From a checkpoint of a small mixture-of-experts model trained on Wikipedia.
Size: 13 layers, vocabulary 38433.
Experts: 8 experts in each of 13 layers, 1 pick a token, a softmax router.
Training: a variant of Adam for the experts, 614M tokens.
Below are experts of layer 2 (counted from 0) of a mixture-of-experts language model. Rows are named router (the router's row for the expert), up (a neuron's input weights, with its number), down (a neuron's output weights, with its number) and show model dimensions 0-255. Each number is 500 + 25 x the weight over its row's rms, rounded and kept within 0 to 999. Numbers have three digits each.
Before each expert's rows: "gets" lists some tokens that make up at least twice as much of what it gets as of all text. This comes from a sample of Wikipedia text that the model never trained on. Tokens count by the router's weight.

# expert 0
gets: " |", " and", "7", " (", "8", " a"
router:543471474519572503474461482550503493469485518549505485561488490521503504528533491518509505534513554526521502482474472482476539522484514511481521520464489518520484482480500504488519491485518483479473540542484541547540497437480538493510483475499460473533470447509457511495463467537490480482501523472500501522545520495503494530532526517538488477452485546484519498465495505517473502488519493512487476548514539506518484499495553493478489485477492451469498527489502499467457503519476526490497483497532509476501532526477479494531523549467489502471513517483522495487481432530463491457454486497522508488494514515490474473504497514526506516470492545518504493463517516517503508473533469491551506502467513505458464501474510520469477501479483508506531492491524457547476497528470501
up8:529500497554543550516464511504568528491515518520490518526512536481488473501482469502489453507522532511528507453511538507533486499463514472517485541506530506476495538484495514503501480432477482484511530522554526537515472519508492518494489533547500490498517555491461518473509478529516484538453572499530481477509487466478499481500514510550505503511485494535493515504511491546536493473510480545468520490516501485477554495482504493487481528481499471496472518468487534509485572487528504510531512503518562440508522520491518482505543507527533517482500518509506538522482504506495505529434494525498535540515529488492521498509483493497493462479517458475518527471507486511482448536501466486507503504493494485466464494476446542454471433514498505503521470516516510522493484477495475
down8:480511518520515528517472509488505533541515472482514514461462503547492512472484522506434476504508531520486487468487518510536466487508540516535469506528490498511456524527519504511540491451507534500545430529508501476523475513523505463517438454476513462471511503496492486486499527528504468507494492472500446487507510438525530469490516492509490524497521505517470544525500497505482501525489469504484475462494442526506533501533477503487481498521479438481498518517488484479501507471533526492530547509531498487459504509534508469507479485518504511481518505516469470524472494538494520526518503485485474522502500474502474455503521474469452471465530466444494463513460488526483498529503514480488499527578489540547525483492502520456505501511470488505509542529487530509518499505528500

# expert 2
gets: ".\n\n", "\n\n", "-", "==\n", " |\n\n", " on"
router:518523460555528509468480416502508477472486497511526525461535521510503474539568509504518500530473511489541462481498524517470559470527510504473511512458470493525515499452528491444517480468510527501477532520505526486503475505562510513489494505500466484502444509534476509527490491527485544527494542505497488488523534538497520481512545534522500457487492465499500479505506502537545507474509508554513536514520513528522477520456502503510500500503467496443503500494473513493478516494482510460503470500473519495526508485482476546485498507465501446500495517480496494486474473518515510474482445510515516529494532505497502519500505544490548499511503462511432467496498497515476482494522495562519465500486481505496490544535485478516504504539457511444500481515554514503511545519534472
up8:494516430506497474483476472503522576534489524519496512504512487504512488515516471491500449489497526489481470496485483468487485477539511476507482523483496472556483492506518452500491488470507525476498517512522513519462539496474497463495486493531506488521498520434436478505527488509479513511524485474483472488485512507554561536486490487499471504465490518525477504492510475459557469514509517571485527490494463523518441535515513525527501471468519484518487505440495544491509486493495478491473512469555507469467500503497463514487534532491487494491470524508548537510474502497506516526491508512490530509509533493545495523539479545477464503504482509507499488468522511511537516516497468495509467506482499516469497502506500526507455537542466505489517526513482488542501532484531515
down8:494497513480515489527517503490541489475512504503505498486487440519516505521512485496477479495498487510520510519518503453491499494490469522417539503509491524537495474496522506477503482494484505526510512530494533475552540527531490496437481465496478469507481493498490501493455537520469449504519487478516500479476486535510475574508470500506478450511504487499472534481514507477496534512463530508513556550429523491513450535488506459496466446493518493460528504501505518524508510460498499510509497504504522473497538503526535481502495540512478507480513505511513495484495529500499544507539527454488518526462498502563488545527466528466513495470524469517531485545507476509519502508475511483474477483540491475470455555490503484515535518513515541498473463538503479504514523485453543

# expert 1
gets: " to", "0", " would", "3", " not", " can"
router:522457473549532518491468498548527477515444506558533460513472470492489525520520511517526518542528493552537533494464470490501514556509514526490506508480479494545520498494487511500508468475471501484497531544484542534505508438474515501504500484493456473510473470485471475481475481536529467484506519468505492516513539533523475520532517541511477487495509522487494494479524505525431497465540474517460484551533545533532497508507548484465503485476517459467512509510488480471463509486549513504514544497500528474502565514495492508523539547482534534487493528446511504477460466519476482476483480536520496504474532519489444453516514496524479499472515554522482474480490510534499510486537508493553497470479504506460508481506505538467504523481487513509527508487553447522538463518484510
up8:467501484496559494508494462514498485478491496540491500495473539507486469501519495468537472536527512527524525512462487463540480554505516506521508485510508522522547475450551461499466480518491492481470556495501536491510450500477467500498508516514454457469494465479489490483511474521525501508485537557504487541570478498454502520530479497472460502489498501525473476511520500486539525499483484497492482523497493462528482541476530506475536457519489481499495510492512517553507507498495520503484452521481531468475504538492485503549549541530506495470503502495509478486527509501463535502504504529480502509467519491493507508543553531527541536501514557488512561523492501525479490540464513542487481489541554446477504518477522449501466500453473517477503443511479464460518482525507510
down8:491525514532512485513507523511463520545498496513526508480484503500581482522492542477470429496488535472535491490530517464526484536515484481470506459466521538504477507519501484554443492481499535498465537521519493488520484476467452500514527508494481506485455551491534505507521478524521500505503509502513505500486459479486533539520477525510472437473516507461492511499494493474529485513499505466526460507478519489529503520491476482504519521484514545497494542481498490443516539506488471521478541509487493463518529496535464520509479519523529551478502477532516469497514510497471518467547541430482512528485490520538528505525520502535517535529510475494491537497528469537484469513518522531521479512481529543497490475478520519499475508499501505477500502448479503507481478502469524

# expert 4
gets: " the", ".", " a", " (", "2", " The"
router:552479462530573505469463471548519489456489527569511492554506499513511500535534487506515507537492544533530474485472481492482537532500510507473522519466492497524498495484481504488524488477534482482470543547489544536542494454503527504520480488508460474523471426514454519495466461549492499496507522464497515521553528506505493524530523514537489475472502523494507499463506498522471515480520492518488478558522541521522478506463563477501478489476504467467512526487501498479457503520464520481502484499521514479514530521483479502532523560489491489481512524510497495491491445525465505458456477501510505486480517510491485464508483518523521516477479552521509502462518509514496514472527465517554495502467506497457466504485506515460484501458489490505532487485546470550475518532490493
up8:517497469522548475496474488551531512455534521565489472493508486510478465534515464440518482458498519478530470471511462475504512508487529497508519511453518482513515490464532469520495450465470511482475565553513525520547507493471518506490507463531433459457508505464461467523507446538500487482471527491506478519507515470544488509509499522523498456501446500516532483509525486504517496501469534506483531537480533517524516489491533455507456498517478481513505510524497505507454490478534496470504503505531484467522503528483463479515546538487527507502583545497548517452489477488490527481446503474510508526497502545522484489523480516521537488507509517534477478518486491537483494485515468485517511513489536488459527483486484462487469485513477488504523462521542513498489478477530470
down8:543503510515539467486503515508524514486505496538544534489467505468500474504495522521532565480440490489519485521465460468510488462481533544510482498473522493528486461512450439500502494534530495534525534501503481501477488501489466487492477544550486537536516501507467534489512485472479502507470485457520492473508518539502484503472512475513481520481504502475483516534502554515530499476475521539493474551490508487533516478464475518473539510539509511470504480475454528445494547439524524464459492478469468479548481475512543478536517503516512471491494546505539490523535509494508482503461551497508517511512457535510497502521486502485476510479555537523455521472476489556494503522466477527508509470486527485495540495559506492498485513492482517503497469487485479518490484482488484